{"n_layer": 11, "d_model": 128, "n_experts": 64, "experts_per_token": 2, "d_expert": 160, "d_shared_expert": 0, "activation": "tanh_gelu", "moe_layers": [0, 1, 2, 3, 4, 5, 6, 7, 8, 9, 10], "router_score": "softmax", "normalize_top_k": false, "routed_scale": 5.66, "balance_loss": 0.00769, "balance_bias": false, "n_groups": 8, "groups_per_token": 2, "init_std_router": 0.0366, "lr_router": 0.00235, "n_head": 2, "n_kv_head": 2, "head_dim": 64, "vocab_size": 8192, "norm": "rmsnorm", "norm_place": "pre", "norm_eps": 1e-05, "positions": "learned", "qk_norm": false, "attn_scale": 0.125, "tie_embeddings": true, "parallel_block": false, "init": "normal", "init_std_qkv": 0.0163, "init_std_o": 0.00347, "init_std_up": 0.0163, "init_std_down": 0.00347, "optimizer": "adamw", "lr": 0.00239, "beta1": 0.9, "beta2": 0.99, "weight_decay": 0.061, "lr_head": 0.0104, "warmup_steps": 273, "schedule": "wsd", "decay_fraction": 0.621, "decay_shape": "linear", "final_lr_fraction": 0.0, "batch_tokens": [32768, 65536], "seq_len": 1024, "doc_mask": false, "train_tokens": 282100000, "steps": 5825, "dataset": "wikipedia_en"}
Below are experts of layer 2 (counted from 0) of a mixture-of-experts language model. Rows are named router (the router's row for the expert), up (a neuron's input weights, with its number) and show model dimensions 0-127. Each number is 128 + 32 x the weight over its row's rms, rounded and kept within 0 to 255. Numbers have three digits each.
Before each expert's rows: a language model's description of what the expert responds to. This comes from a sample of Wikipedia text that the model never trained on.

# expert 25
Table numbers, nt endings. Digits, dashes and spaces in sports score tables, like 0, 5, 2005–06, 1–3, plus word pieces such as -nt, rs, din.
router:124121108026034154117082135106124127066074118168087177119154105098124113124135130102135133116152100153129135141171125145148163177126171114112147116123110174117068164086145095148086150145151142095117094121146103163107131131115126073166116143143092108086148144131141153125138194167124114078152138113196132177098080113184103119107192092083137106143131093079098187162137120208111101080124
up0:165164104132124131138160140161114173108182196095124139107120138146057120083094209176146093126101144122180162097160118152135174118187064175176096101124150084111090103143096129154121071140141138201181150111139183083152123125170142120139131155114124117155110061119143102114105107143120158112125137117123116116099150121078125075150158146176165126148205206101100121165111111166092157139091
up1:110063126203094095172109149099143176129188126105119147161100149134170180152152135188158144097149130125187175126086112122112094067132134112150058057088108081114109145075137113131160120105084124099129184108111143118119120115076137098146088193138101117106145136149169133202118121138107116137105171112127118103117158122066192128165152152132064102121078107146091111108164096120075149084128
up2:114085155143105114114107144164133141129124157120191137134127091132116102108173102113187100093117079071099154088095085134090156132123153067154108068126141121070097067101133156067154059113116109104150156120015140104110142136065095113085100153096140110109137143150107117103097146163118147111091120094108085126134118124103106187176195133188106119163114093089134118131089143130124066094179

# expert 24
Year digits, word pieces. The 9 in years like 1972 and 1966, and mid-word fragments such as Liber(ia), intim-id-ate, Doy-le, b-uff-alo.
router:105155108053055171097100149124113122076070105116084183106141101121119102131144151096115106131156096140136149151147154173155181181098151115091152148130101156130068158108097100099072130143139152119102074106144105165098142094148120086171126121143093123086161156122145162101136185125121095068112132130180149179105094117187109147130205089080158122129129116068097172167141113219141131104127
up0:128133093164143167182141122174112135125233132144142152125086142125138083102125158165183095109168133145110092132123089162100132096102088107173077105132140150152101123119114116143185092136135119206169121091060077125138158114165147103174085133159142107145095165175191049134180165113133153118138161114122126134114147135085145111147106198139136118124159163109096112111119140150049080179081
up1:162100131243170074145152115158153152142194130120143119162126183166093174117118127131166147151101184074154141107128122061074081070106070113154135092096136086108148103147132146123132113114111149165147188156144136083120090137085143135051090153098156108140140114130107064140148084129095172124141122119034122098129163123098156096133130163147087147117152157158126109095122154135133169130090
up2:160118148145133191111136121129099123183124131145177073159129177088082128116163084095153129062124134118176118118115090140084090087139149117122146047137151093089124089133199170157206126104085140165152151142102095139146114127127126126052124139112202095142154044112129079130170146155113139130078154063096117149154192100087144158157082152168140121124115168146142106131098124122102134125088

# expert 41
Medals and common nouns. Nouns and adjectives in sports and general prose, above all silver before medal(ist), also world, painting, used, table pipes.
router:158133115053095156122062085124144081093102152160117162115160149165088172076149168135153140144131110119086125073171095141090162169116141127115138096125111115075073092149121111081124145147115169146086073103146126165120148092116098119102149115165087167067148156072121127116137142176177090108112139144190156140059083081149118106119209111108161130131123109084177126128122109201094118075132
up0:147183125128181126115129132192118141116239116094126132135138150115114155097071172149185125098176148137149152088169128158137097150122124160177088050140161094087072178165130136140164155124149160139125133103113165062204143111143088132096128156151157092156117096119149079118157131121156166102081129076117118113133151185085157106144123180108128081094133211115110106119149166131116125130086
up1:131111104226092090116114129159126141143170127068122167149144132179135172134119150137188154109111121132130166095100084075142095108136148137138112075035101035082133167152112132107141104118097122129158143148142178111093077138045140101114070145128140125111172074145099074127175099138141118100129095132128117071085129159123135137165157138101146095140116136163049121116149137144174118110071
up2:165056168110178096129144093082135116116127179117146051142126144164067132123173091120144120073120117104114093083082089155071117124110097066132066170170171149123094067152146190145159099129087143158123130113112067117083134086121109105092152127097138118127098121140065045070143090179098101159100145113117082112163090134116132130181123146121102101111131139101177135108100127148110124093132

# expert 18
Hyphens, list dashes, party names. Line-initial list hyphens in infoboxes, pipes and en dashes in tables, and the word Democratic or Attorney in political text.
router:108162103049053175100098146123107119072071108116076189109126109118118102134149145088118104137156097144137148158146149169157180174101156113103147152128103156133068155110103104104067141142135156120100081101139099163101146099145127093170121115144084119081158157117137164105137185132122090066115136124175135178102094120185109153124200088080155115134128118068094178169145113211141129109127
up1:172061129203122110147099165165180088125149143146161117108119178113102149143120125115186129152115149138159182168164138055094121102184097098170139145079125124165128143155131119137169084099081121186186230121165110124084093153097149148076130155141153136169111089109126104195178119150152165126139170141084116087141160143080173144151141187124098145104137120176149137117145110139115130155103
up2:159106135169160110139149109160136174148168173140163030148116154140112056122126121143162141134095138150123126107131073089098060112150078109120105061158167097086116084109155139102184063093113102165175172137071162100116125148122114147076158120088167104108079081140144069131151082153111112104153137120049106127119171138107148124205133180170125104117108136141123118139074134123105139115147
up3:176106098203124171147151188087165133141135126096190150144166153147077079093154130166210092130150133149089097120102127093085118098111168090116112104139070128185146158070194083114133104124114136161148147133123162126112148146150088173118105142158146115145071114166127102090117160092160155108124113141086150082126121174156146055095098159129166106091079114092169070111113109106131097161081

# expert 39
Line breaks, up suffix. Line breaks and table pipes in sports results tables, year digits, and the piece up ending coup, breakup.
router:103164098045057171095090139127111126071070103120079183105136103123121100140153155093128111135156099143128147158149155175152180171097147111087146154126096156126067160106107098099071129138137151125107077098137092152092140098149120091170125113141089130088159154116143160106145176124110098074106135121171149174101097116185105157134208090076168117132134113074103169162145118215146131108124
up4:086077128170145118141150085124128096135147124148141011127165192145161143092126091161118129112107133143133106058120170106125111109141129147154154104162180126075089045092184181141179102121084080070152135146115146115129125118071134119142106099069134093171084103167063113164114139094129138101142131112080103119134141155079125140120109169189147141135092150167153072080111100122113138102128
up5:125133103182166108149103106095156120154199101094130089151109161098146067155160137153112083134047180163096101137111188111107090096148138113096091142169149144114123075121159152153154111145107140090141176169091132166142128155084114122083095119036115104141121154139071129111165127122165128116101139099079141126094135146126067119118104208180135107106096124166138092078187198100103159109124
up6:163080177190191104178127085141106142148194122092135107165147157176170159113137135125086114136100168131120151112150099092115078078119084143146080077131131090137157078130146182163164106165129079154166183141100154114150126106101113135065051120097188109140117140131147127166140096133162159120141145134055135121146188166128175106140114182158110170124161165141172104144129119136156200150127

# expert 6
Content words after prepositions. Nouns and the article the after of or in, in running prose, e.g. fraud, the Labour leadership, share, goal, United States.
router:102157110043054165099102153119115117075066103133083179106150109109115094134150146101118110140153097141130145146151148166156170181103158124097143156135106150127067161110112101108063135144143158119097078103146111159096143101140129081176124133147100131080162165119143160103133186140128093073115138127186152169104102120188111146111203091090158111135123110068099174168148119224138118106127
up0:149168145176149135088173087127085156134208123109138142122136094077104125090175188133100110100122109064139128122104085156165150071105116085174113085122131132116127096098096162075158136148105110186150117140175154121165166181164109136135115135105128093146132084100208023162147133131098170124137123109107115130139164154118126060121085170123162134165151198135135140146121109151079143187129
up1:145148119185110098123127183133120126138148131119138149142141176130103179129143104161154125146097154094178163130120139100113084061109184093165072099050139068087127110084176182115133109123112100145174196122165141114111082111102137133103010145114159131148169075111133097148162130185135163143121147111120128122101155091084158152181116169137127118059069158144095097100127122141091144096110
up2:154079213145120121090137104115136175150119164116163091123163111117110111114184143121121148108128117120074128116107066130086125038130078049146126127139130097110119044114110174099136118103106140193189142166135126146115179121140173130094101121105112056124067076102107046116114145111090077152098135111122091125137137115116123152177106117173171102069120129129147147121060121151111147134145

# expert 7
Music and place nouns. Common nouns for music and places after the or a, in album infoboxes and town lists, like album, record, track, town, club.
router:099093115072075157131091150122104107097110196140111119096114169131107113111123157095088132184081058147069136119175141079105108126164185177117136079108116130149054119107103107069178137154168106114126061119127101108140139097128115110111140121131078166121152114071128178160112158137119150138126080106175182176115139077154176142136193105099139076117127057141131092132122134175116100118180
up1:173127089158087130171141135134153141167133161128143126146115184133144127128110128122137117075140132069152142147088168100090104119120151160132099128097091091082162148076129096118134096155119152098153153077173136129126102168028161127046093171100135155095163085096145106172144130144156182106112116092123104081113154100066127093203152121068122074148105114136035126124140064110124137102088
up2:194094138113117117129177123111132123135150195094138084136123072117094037094130092088164126089121089131146105110142082140095115159130110096137112129123103126149083136117123147047184052111123127082152128165165131079157171091146127155103147151068144123153108127121135064090057158176086069129136102104116106132088131117171193160159102164108117081124098109082175141073103116124111125118156
up3:100206142112141121134099173124198090170178076117125073138160172154111109076120140146099097109133111117073055120149177120143136112078170092069051132133115095153137101147130125121128167056138142063143121134155100102107085155176137146142110159144116126070099124180084107110138106104132136125135135131127138086142086167171130049159106108098172104108079114099086065129124109151138127085119

# expert 3
Mid-word foreign fragments. Middle pieces of foreign or rare words and names, plus non-Latin byte pieces, such as Ris-par-mio, Borob-ud-ur, sub-mer-ged, C-ent-uries.
router:099151114053053182087101147121101118075075115115082181113131102122117095135140140093111103134158095138134151158150156173147179177101161112093147160142101151130061146107111093100066136141141148121098079102142109160106153101157119095159124117149090118090155154121141162101143181136116094064122133130178133188103091113185112157130202081080154116132134119067096173171151110205141130103133
up1:137066146211093107139110136110153155159171122094175163118137129170094134144163106135198099148152137146150177085100133048093124100144099107192099116071074075129131073119142138157101048128105147141177176140157090151118080145087136095158122151158140150110096089147122139168142072153107128177145123154099102085133124195089152110101174147096089120118105120142082144118168091091131123151090
up2:190099161157175110110153071100119152104168171129204109146115110150109071119132119087116120121110082112145137099126062145115062104123101148137115104161181041135124094104171152124192104087140145145148154120126113110140159099119147158073131126095158068171104105158105056163111107156102124125109186111069115123181149160137131108151091161173095105067099139163185116097089089102133139108120
up3:182112116151128083094103191144122179131194116125161133128205178150137142132137114196140113101123106170103108127082103104134122085100088116123126129082087141047136140095124126138156095070168137049085144165120203127142088079148172138107087156126112088118095129150070080129154139168159164107122122176112132114122149075185173130119121118143146145157077103161113073111096093154104158097123

# expert 36
Determiners and function words. Pronouns and determiners starting a clause or phrase, especially these, this, His, any, many, plus was, is, has.
router:102160105041062165096096134119115116073061108125080179113140104116117092124138141100125113135151095140124146140151144164147184185112163129096149158145102146127059156100110101105064130140143156125102082110150109167098154100152121083163128132153101130082159155114141159106147178145125095066115129127193148164101096118183116147115202085093158121138128109069098182171151120218135118101134
up1:184104097193114118137086119139123200145174169114119132144129141151127188174128120116187127108112159087204153133093104097119124093116129098149057101126128077080134124091141133134121086122090072125102165112153175129078055147064096082126065168131103152085206079106157071179148156132169158165129142150126113096118156137117123164148143140107125080089101163132111164116144137125150123087137
up2:212058132165132097100169073149131131147188182118180031162117140096136114129155122142145098110130099114145156094152085101122096094093128084175085072144131114120118092127174179129192105107139146157161172112065090120126137141124133131078123100036178117123095099130089094092123113180105105144084136110102122133119153098109197144144147142149091119085144125127179154162118151122133140147122
up3:175110111175165107110115183122169145133192084195140126126171212120090133091127114124145111095080145174095076118108142111111122050117111122116109080137093114134153134062155102115114111093151147122110149137104138135117109128110159179131098163153114097140106156203080086127134146100167172091121101151093112061153081133155179103112100113100163170120089092141174041125080133105077127123127

# expert 32
Winning and performing verbs. Achievement and career words in film, music and sports text, such as won, win, debut, best, received, collaborators.
router:175120093091071159090137112139137114120086131137124125116091097117123122107108120109127183174143120062169149118080168120091129154128163090120141130086159188104118106077118112086123150154134107141142072146175078138097145088180152099163091107127116109169197119141142209132068152154131118053103173114181154118149154152142071117126160165097103107184101162106094152122158114177097153160206
up1:172041115176071138114107118142144153131163189112194164148123170198124156136141136135164119151101144141169182078091135124146099084128103165152090071132061123088085132152130131116151101162126144138152133132160171098103086129080170117102085220139103150155146108181113142168120168107125167081092112119118088066130120127098160104155135175099088128177149180144135139099158153156115152134096
up2:178101177119181158158178086157151114142147167118162095133105097105138129112132142074108120074169072090131087088176075159117159130081161094104149115128204069088077097144115159146152124046114134117129170125138074079122155131148140139096120137124142097129090096133076059109107119177072086151109110165127119143124151141121136096193098145166090096088098087080145130150141106152090092126159
up3:187189096156125141112186104131153118113133103159165122139146108111093085089133199121130093086153159127107099131120126078130096116079095132097138158129084096162151128158222076121109148055142111099134154110167134132096122119153122122105126150157118098060123098131101111069121108072170169115108085137112117086158181182146153117134132131082137117097105124092119061144079112076183166075066

# expert 34
Line breaks, table rules. Newline tokens ending list items, table rows and paragraphs, and markdown table separators like |---|---| after header rows.
router:109164106051058175107101146125103119073069111122082181103149106127120104141151152092117105136152090143127148150151152170156178181094150115091147144123097156126070156107108100105076129145131154118102078101146098162109145094148114087158129118151089119094169160126144167108135188127120096068116133125178156170107097104190116143128209084086167118130132111065095169169145113213145128102126
up0:219178149158159108155174099137122121115201162066119176130093157089145115123111212166144096095126137117176164137123122100071137117108121139196107078141132074078122119143119135123140112144135140155132145125158170123156184105130148136079135150115160062149073068128207087115149177109084172149102156110108131126137161132104131086159086144151179093147161170121129124101092106121080126157109
up1:156089160198109118159160085113184180184193124118188111121078170111127104144160144154124165129148180140169139103130107095106092039143093112131055073106097104156130164126098143126143069119151112102126164159117084118056077126095148100076154099130124139091119144084194116129124108137126088134094143120104087069120139133112164180105146136149104072113111151115115107161128145098153081089099
up2:175090179141146144082133124141121161134160172111130113155131109139123126109127119135142143062160076085104114094124069098097112067112169098176128111152124105092116130153150182148191111132125155122189124157133085138153143109161170101058098142038170040142134107161090116107134171174125086144078082131106115135143169117145115157151092112118144093131145152176112125117021151151083114096131

# expert 8
Space tokens and syllables. Bare space tokens before numbers or words in tables and lists, plus name syllables like jo, cha, gan (adjoining, Allegany).
router:104160106041054173095093146120106123072061105116086184112122105125120110129143153087126100131152098146133146151149151165157186176108151125092143145127105156125069152110095100101076131142141156120105080102143098165099141106142126089169122119149084124087163152113143163106143189141120097070113138133181137172098101118186115142116202087085156112130127107070100179172142110217143129105121
up1:164045098224127066139074099157121188172153162134162158171118169139160124147196146151124128184103151169169115096131154078115076072137089144148127078093074091127132118135180155152127071148120114144145176170139135125129090116062124113126093125126127099163121080152133109120149116179125132135144130126100137132145159166115135165165153181078112069130063167126116155139143178126140134146114
up2:180073154158144169126177144139179146161157205103167114132161118203129180126113100125135137054100115116143100067114086115139094117145092109182133134136173078074116079120150151114182139070138143153163195172094142093162121126143105139064130147115144130109111088138149074120116110128142176135097126086052092120184168134136107164149119128165110132069110139176176125145089141115112145118158
up3:173129164184147115116106171090151227126213105119110085146164157142120125125140098122121128085102144154090105112095105085090114050132107094107118047161113129116149174093175128112160130124132123110123120134110165097093086126107148097099084153115126093118135154171112075119153142090180152089089118110097129081146096153172197124134112107132159153086076122129130017145140097114100121151106

# expert 33
Table pipes, closing marks. Table pipes, closing parentheses, "to", and year digits in results and election tables; also the word Nazi.
router:105156108045058176101099148120113128070067104122085181110135103119117098131144153093121109130150096145134145155155149173157180175104161117093149148130103159123069156111104100099074132137135157118104079106149101161101143097146120087162119119148085118081153150118144159105135190140124096069115137129182140171102092117189106148125208089079154113134127113068095174168151116217139125102127
up4:162112150174126148111134107138152136158116103181141070108165177132121146114138122131182136175052092145171130095143127100097104090095135132140109099150113137142116079067175184131203140156120117111126145135150114137174116115056066122104111114110182141183132088152063084134114120154148072099108129135121082148100103145070175129103128074166171121123064167112162094070126130095084080137075
up5:085091125157187130125095120159168121105230136097146126150150204142159079124168153145107106119041133136106104101148113135117124076136151172171063107160123088101116120163152158141125116136086145124175124135121129145151155155150175115093076152084168146126049124149114129149191173177154090108123149148107132122109115167110105143077128222079146129131105134199143091112130121106163127101111
up6:201098127166123119175121076083097096197158069084166135172122145131195164194177102131149131112091149147151189075127055129102091083137112175117123100105155107093155097150103193123118116138113080143107157132173114166141115113103132152079113120051157154106142089104124156114090142098129136155156163075112125134156200106124137162128120149155137148078154144140167173161138141103165142165138

# expert 38
Line breaks and table codes. Line breaks, digits and short capital codes in tables and lists (GF, AR, U), plus School, Academy, and ili in names.
router:105158101051068183098097150126095112074061105109085190108127104131116098126138150090111111134154099136132155157150137166156178178100148113099147155131099152126057152105104097098074138140138151122101073112143097167102139094142130085161122109147087126089160151120146170107139183134128093072115132120184143171104097107181115149126209092082157115137111113070095176164148120211143127107136
up0:138180147184178124127148139155122148140240121073145119137158162101117140098120155140176135135092176102111138113115142108061150068137089125194102068142150118114138112135112123140167111177109156157150176134095139102109157152135128134103098144113164080145080100101135120110181108111105185139134145138058137113195139180096137112131136182149096136174140196161104092073068144133072145171120
up1:212154171188106088146161133123132171209183138123172153151114142158119159118148124087189098135107149140158133159148133101104133081136138133128124122114138065115135172126158130130134040144071087137168168166167151135092042153065148101108121151117159170133193091153150111163129135098149145142115118102109109089164141164123099151107131170063112088129090161117105132114171143095130143061100
up2:166096164158197122123167140154136131153202181139119041145143167137110109081116094089144156113138096155162151106180057126058074077132136095121064088142143075127131095112157143104188079092118125160167163133126101114133150153129127159103150126101190148150113096130123061137127103145148129149066170118069100093106145134102164123155130150144118109123138154100192111152110080077086139118134

# expert 55
War-era capitalized modifiers. Capitalized adjectives and openers in military and history prose, like World, First, Soviet, major, After, During, often preceding War.
router:124166100068127118085102110135079123116092098136158191122130081172054128114096122129178145131163143143124146123119115172103167144149136106112132168127126141113086156154118084104119131103085067112129086147136136172123123089140140123152133089158099067072155119145102189120099152176112106102113093096192138140086128113174091156121197113054115128149105134078065134149206119230157132120139
up2:175094119175106153100177119154125125166132147048144094136151078184144121095200109143164169080133113152130131081091087128096084105138144094129071150120095072075125054145119123139129137134081183095170161121087149136086173135151130131108140148103188097118141108149095027132108104153118125120077131130103108111157156103110148086165125151137080091099123120085151157139098143098053160110104
up3:174123081176149151124161172127134111092174094105142093156109158129126077094104094125104131093120131155074099092093161060100067082116144078132062120106110084113151135098124107133128138106138205086109135084118120110176109122164147133119125137148122103125075126151126073147115131120182149087123105110101160095119111130151169054096120125144106146084078063145150055138091082127062099050117
up4:128110132156119120103122110163133134148133201119085079132194135123100162112110136150123145130156115109169128069183144098123152140093115104167153065166087133087083090130172200100125118120111081071137116158096153101085133133103144097107124152107087135157144086165069103127170149211164112139151070146135111129060105130062138162122093172138142149143091148095086101031108121129092150168118

# expert 29
el pieces and is. The piece el inside names (Hapoel, LeBel, Welbourn), name starts like Mel or Hal, and is after a sentence subject.
router:094159111053052173099092139123109118071074113122081178110131106116118101140143143090118108137163098139130145153146157169150180184103155119099149153130102154130067156103106099105069138139135157119099077108140100155099143109146136095162115128152088127088154154116146163106130181135125099066113132128184147180100095113191107151123206083086156113129126119061098178171147110216139126097128
up1:185110130204143122145119127131161142133211107153153117140114205184079144141136097132171114133074163119179166112112128104121087069155058147161117075088106083096135092139180159168185075148075118166148173164146144106139092155090123144115071159089166103165130104122158103155145089156107165136147139122074120096094161166113147128152140193103097110141071137164130102110120111139144151142115
up2:121080132124116084105135110164131135108127168150154073166116186146140089111118089122122120062121084111069109072104091133135117119137144093128152099142156090061121093108136188130192131098124155158148150136073152092135118115134115191051093124100182120128093120128126064122121146140053117108068139071112120155152168170156110160181119184107141112108095108112091130102082091160058156165093
up3:170165085187126099100132184089143141102158103186138132119192114099039128094146132140143127102124111154120097129132162111161140076082103106074094141099120139118165136094129143146110124044164131102126158139134204109097087093143177187075176127139100123142092135166081111111155160169171186099078109137109126092107115082129136111102093087140136133113117099157139049134165133090076166152113

# expert 27
Function words, hyphens. Common connectors in running prose like of, a, with, from, hyphens and commas, plus verbs like denied after a name.
router:104159106051051179097096142122111119070075112123081176107133109114113104131138142094119108131161098139129146158151150170157178185104158117096149155123097150130064155103108099099061134141129153116102076107146106160104149104146129088159123119151095128092157156116141161101140182133124097068119132130186143178108092119186111157115201085087157113134124115064096181172147114217137124101127
up1:168104116238123112173178133089161161125181110106124118139102187139114129127134144124195139145113152110142148112079154076104078066100050126160095042079091072159135142123165123128150087176141118191154185120117132117132054123072152106089064123129117145144141114138157089137145062152163146130123150116098106128101156117093105154142156155143117097119104117176119101124139143139140122102095
up2:186125169124151130080183106125149161124133168121144099124144106114148084112126140091138143097111099122153148142135034161088122076129124035134085095124169075120123066117115106136107071101108110139133156105086074112127130127143096173108127150149208099151090127074135069166135121180140141113083124127120087130146155124112156145201111148167119128099061118091217106093119095142115104080116
up3:197150123179115104139198162111173088159161092114167087135139140153147130127087146134133116093131167164119170106146142091096060074146105204156113092167121110115105169109158113138087065141185132144100115128153096136122088135137162098115101127151102105106084081140112079175106128046170139136117185139098124066116111129155200144113175142186128148104141102142140115129138080057083138112131

# expert 54
Capitalized name beginnings. Space-prefixed capital letters or first syllables opening names, e.g. Nor(vic), I(CAO), R(itchie), Bal(ki), Col(d War), and bare spaces.
router:099151110060056179100099142128107117069072117120078186109133108120123104135141146092117108132156095134137146160147159175155174180104158107086154152130093150129060161106103096095070136137136154125101080109144108158106138097147124090162119112151088124090167149120141172106133185135124092074120133128179140175103093113191109147131209087085156114132120116068094172173148110209141135092129
up0:137130125140176110126142086061120185095228170094200118119073128126113092196149149143166112088112157088168103069069117131149154076174060148164117098122136091089114076122133160165197104123093130170141115123153114166127167144141157094106098145109153095132092111136143130158135175146153128167134130141121122125188144141103125146133166195098149113082140170128124136138097092124137130191178
up1:126094121207095111137093096160170171147176165164164143166126144143116101149106190074128096094131125112159144060087123088109109059156096077184094049081115099183147141132155165067107066120130176135119175174142149117136087143026161063131119142124108112100120114127192135105146099135140176159127114127104125105123111156095144137138159127096131123143122142161136123129152147101136132075114
up2:169129176169179157102138101147141157141166148130145078141147133131120149144128103091154138124102173097104148075134073091074106098122134106156088040117169061112130080109162163109174080125115104148164176144075136049144138131124148083087120133069140138099101073146082065122140159160156117138090127140078098122125144128117204188185133148120113092054120131152155113126093123091133132144133

# expert 59
Indian politics and film. Table cells and prose on Indian government and film awards: Prime Minister, Lok Sabha, Best Actress, separator pipes and spaces.
router:088185104045094198107121154121089115125073108132100169111148139101121101123143128117142129138164131142140162106127103120125184169153140141102124150186105157147032159105133100078098173169127175126117074138154120158075127105138141141136120129149075126091169163145130210124116175178148136082111149136195147183136071126165124111112194109076162119131131141075121153164140114201124129133127
up1:165139117197073132143117104110155122146147148144084174143116191127125113148136127112112092176115139188174134119124124064131037081163105138133065107097110084155107096109118135095178054164165140097130166142158099084089089157085137121086129156058131116129130081068133171112116122210091132098137110143134115136135155134111155127157174161074108102135127120186105145116128182155098164078132
up2:154155136111157123054145097197150171105125190136131043128118106115122053088073130120169127058156051093150150090146122154151116143147115109163098138130123062110099116157125196102183111085130158127164168148129110095136131134133106153074113105093174113122097108122115119094147165174102084144089173119111105138148171113141160160165122182138108097134145067117166138106087120120107130060156
up3:176092124148137097115080167119125170129193087150131106124174190152099134117116092131131135066114117167115107098151153082154131064109139135117113101123098113121144163075155102094109075098174115074097128131145137111123051067152178150154107161118132099121085115152104079140113130119171130096102161208109132077100097136201202116135116101152171135099100099107158054111166081090122109110154

# expert 4
Articles, prepositions, name starts. Common function words like the, in, at, The after of/in/at, plus name-opening pieces such as St(oltenberg), De, and table pipes.
router:095171105032052165103095138116112117072070106126086177112134109113106099129140149096132114134139108143126144138159140165167176185115156127107152148126101160123067161105098092107071136141148157118111089108147105169097152106143136086173119120155092127074155154117148151112141185151121096070115125127191147162101096130182107142117199089085158115142125105069106179159150124220134114102124
up1:152044122192110133139124141143151131143175096118152137144151184136109153111127146112177111114116143093170129118103116063093127069165105115160130059053089116145141076137186152160131113147098135103167210149156163138123095123074135090100089158165152054120141073162148144122166078146143157137091110138106104067098155162099150127165170137117087099157111180149105126127112111108114168128059
up2:141072144106142126113132148160125111136174208093140068143130134113144100117102102109200125065143122129152131146170045116056100085102086076146105118135108085105133105122149172108218096092153178151168147156097071122110143073149137113118137142039169102119089121135141085111123097148086084136081134134121092128098146132126162113213142126159137101084113092106106118127117125134108114125182
up3:148202146167161090126111189123141088116172099155102102139139135095110110051118161109114133076126109114082104115097164097082077091069119126086105090095139141129168149105143144087119137094173152100122119137147157098154072115130128135103136179146104076089092136177130091155140126158196128106099139155108129077147080125175183129063134101178130133119097091152133049108133083095060096096117

# expert 28
Non-Latin script bytes, short words. Byte pieces of Arabic, Thai, cuneiform and Japanese names in parentheses, plus short words and prefixes like in, an, ex, New.
router:104152100059059175090098143126099111083073116115085180110137101124112102128136145094106111132150094131129153143152152172143170188107157110101149157133097153127062161102100097097073133146144155119102079112141105167099144101148132097161122119154091118087157157122149167108137184140119099064109125129189144184110094116183112149127208095076157116133122117060094174171150110216138122102128
up0:125166175192146150185174078167120131106190121136110118186097122111081130082132138152170115106150164171170148101150138162120125092147086194200096070112160119123091082109152121153197098141076132178128128109103127087127181138154114122137121111133114050163118123101153093112133139128115170127153144140101175155124159119098131144134139211149087139169139163145106062101149123164108128203108
up1:179076120191118128168142079101153186165182100162154099129134165153139141149110124107154111179112154139161184118071124114138117062130134120171085093062121097124139176127180122108133078142136150141121143153103128144111065121074153079120062138184110163119132051061161129178107116119175172148143142112112098093135139124101106184159152128104139112068108123157102135125190131121167116103078
up2:178134184136140143109157122137121160146159194100191064147142154128124113108146113104155117072166108098146116068112024113092111108154095045131110098141147098072091148155136170150170092107136177143148135138073133142125140109122123119097118157066172113131099053121143034094122135150118111120099098076100102134161162120145170127175150139119102117128122100167151137145089159143081136086094

# expert 1
Name-ending consonant pieces. Short consonant word pieces, often closing surnames or words after a vowel piece, like d, t, k, ver, ter, as in Wea-ver, Kur-t, Intro-d.
router:115136144075069121109079126163096152104178091140146136123167149092107140140106092094123125130124169112160095062151107101075135151154089095129140132051096176089107192114134151128123140116148138112165106164124162135084114165077116079177108170134089117086202199116138174131058144145155141113140114099205147152110095138167155112134181091114138137182127122116123091158120126211146079142123
up0:152176168166118159144137102194116168075215190110093117130096104146093115142103186180145106103123141106169143121102162125119171070155084134176060055117150111112120075131085086115131112136161108152114134108168159101165181090132090095155112142159154121107052125112141079102120153154162146156134124147127126134163136114088141093177171136140080075164135157124090112118133147138101107180070
up1:126119168190073113158117140153143169109187156100117167144129110177126186139128112116124130107087168073167162093154156106098110062170119136172040100088071090110125153105096124133138094155109159105131167114132166135090094078042135092119039172112094151141147147121178109110109115154142132094143125124128099096084113113102115123136141122153082059135151133164090096103101154136088164090083
up2:157075205132104147097142107143094118121102212178125009146089106146113077079115095126136094140115135112136119073173121151106106114105109095129165103093125129092127072137187132129188089086121126215191141151126138076114114090129118104075149145099170119088084120140160095100105175141073095117110153092127099123130119125133143131158151111113105133119122114090123139055139107140136150175160

# expert 5
Mid-name word pieces. Inner and final pieces of surnames and rare words, plural s after nouns, plus to and of, e.g. Kretch-mer, mil-k, race-s.
router:105150105058060179099101148118106124063070116112084183107124107118125102131147145095115102129161092145135154157148162171145182172106153110090148148131095162126072158105098104102070138137130151119092074108138104155099138099152126091164123125149087123084164151120137166098136184127128100072116139132174133184097096115194110150128208086081153110124120116069095171172144111213140137102118
up0:152138169203180117135149087132140122142255100093157148132134203146138152117150123159164115122090134107176155146107124134108096063114136165202103079136151148149142083168150125172174101140167144148136171122134120126156118111130166133108071105075184107138098122113139139112110108139109189123137167112044131119163167140099159120147122154186125151100111174139119085113122099119066128173107
up1:150086157201132120157160069162165147143148140115134115143108151212119144123141175155180126127125191129167160112094124112048084075197099044137070144069125066125144115131196125126154111162068147156151173144148156089117103107079165097130100127135103108129117119120103119104178133129166160120105080119110117082123171150119149157153145133112134104098161109142130098096107125139113127123040
up2:125101171163144133095128133132144173107196175090167103109146125130107080126178063104122114082101122111116116053079094078083098107141090096157116075136126075103132137136196188110193097119120118123188214150124093129129093112112167126052145163113168110125102091110088101095137114195146088146109138118081091103171120122152158146152125162180166117107135129185144143134112103109103135118123

# expert 46
Slavic, Central Asian names. Pieces of foreign proper names with z, K, kh, Ł, such as Łódź, Łukasz, Kar-, -kov, Argyll.
router:106163111051054176103096153122102126071069103115082185110134109116121102141145149089121108131153100140127144161151155174157175181101151116091144154123101158131067153105113099096065137142134156121104078102148099159104140097140130086166118117150087125088169152116137166109145186133122094071115135127179144166107096117184111147125207093078162112132126117069095176160148108213143127102126
up1:132129181198137128180166131132200125119215125109114185154129166141135120135143127088141153146107138149188172124061102117097083057083078157089057130087138087138123163102123133115116115146154086143129158202136107129146077112031120126100145159140138048123117108156115100159144069111122159121112162165107110080102127157153122082111119141118082122159095155147135109116146156134131127088108
up2:158116149184168097159135123126137146149151149135182067137137138135121129111151103133159106115084166094137113112123118054099109097092109097172121089151123117128119089122192177124171081140116175125163178127056078102159147158114106145075109143093158118183092106151125074127107058173138130124148124077033092116180117104085157129195102187169110122111131174119145104094106134121101153177157
up3:178184077141125140092086166146173142114174112159129178146176185129082099086125078133110131084128142187096107078142086062103090094118167134110163084140159091128114157108156095120144089095153118108131145085103105134134095103158137139141106146150176079101117107218087121135141158128192196072098190120108141102099134119158162071100140122085136133111082106144125080108082096127114144129102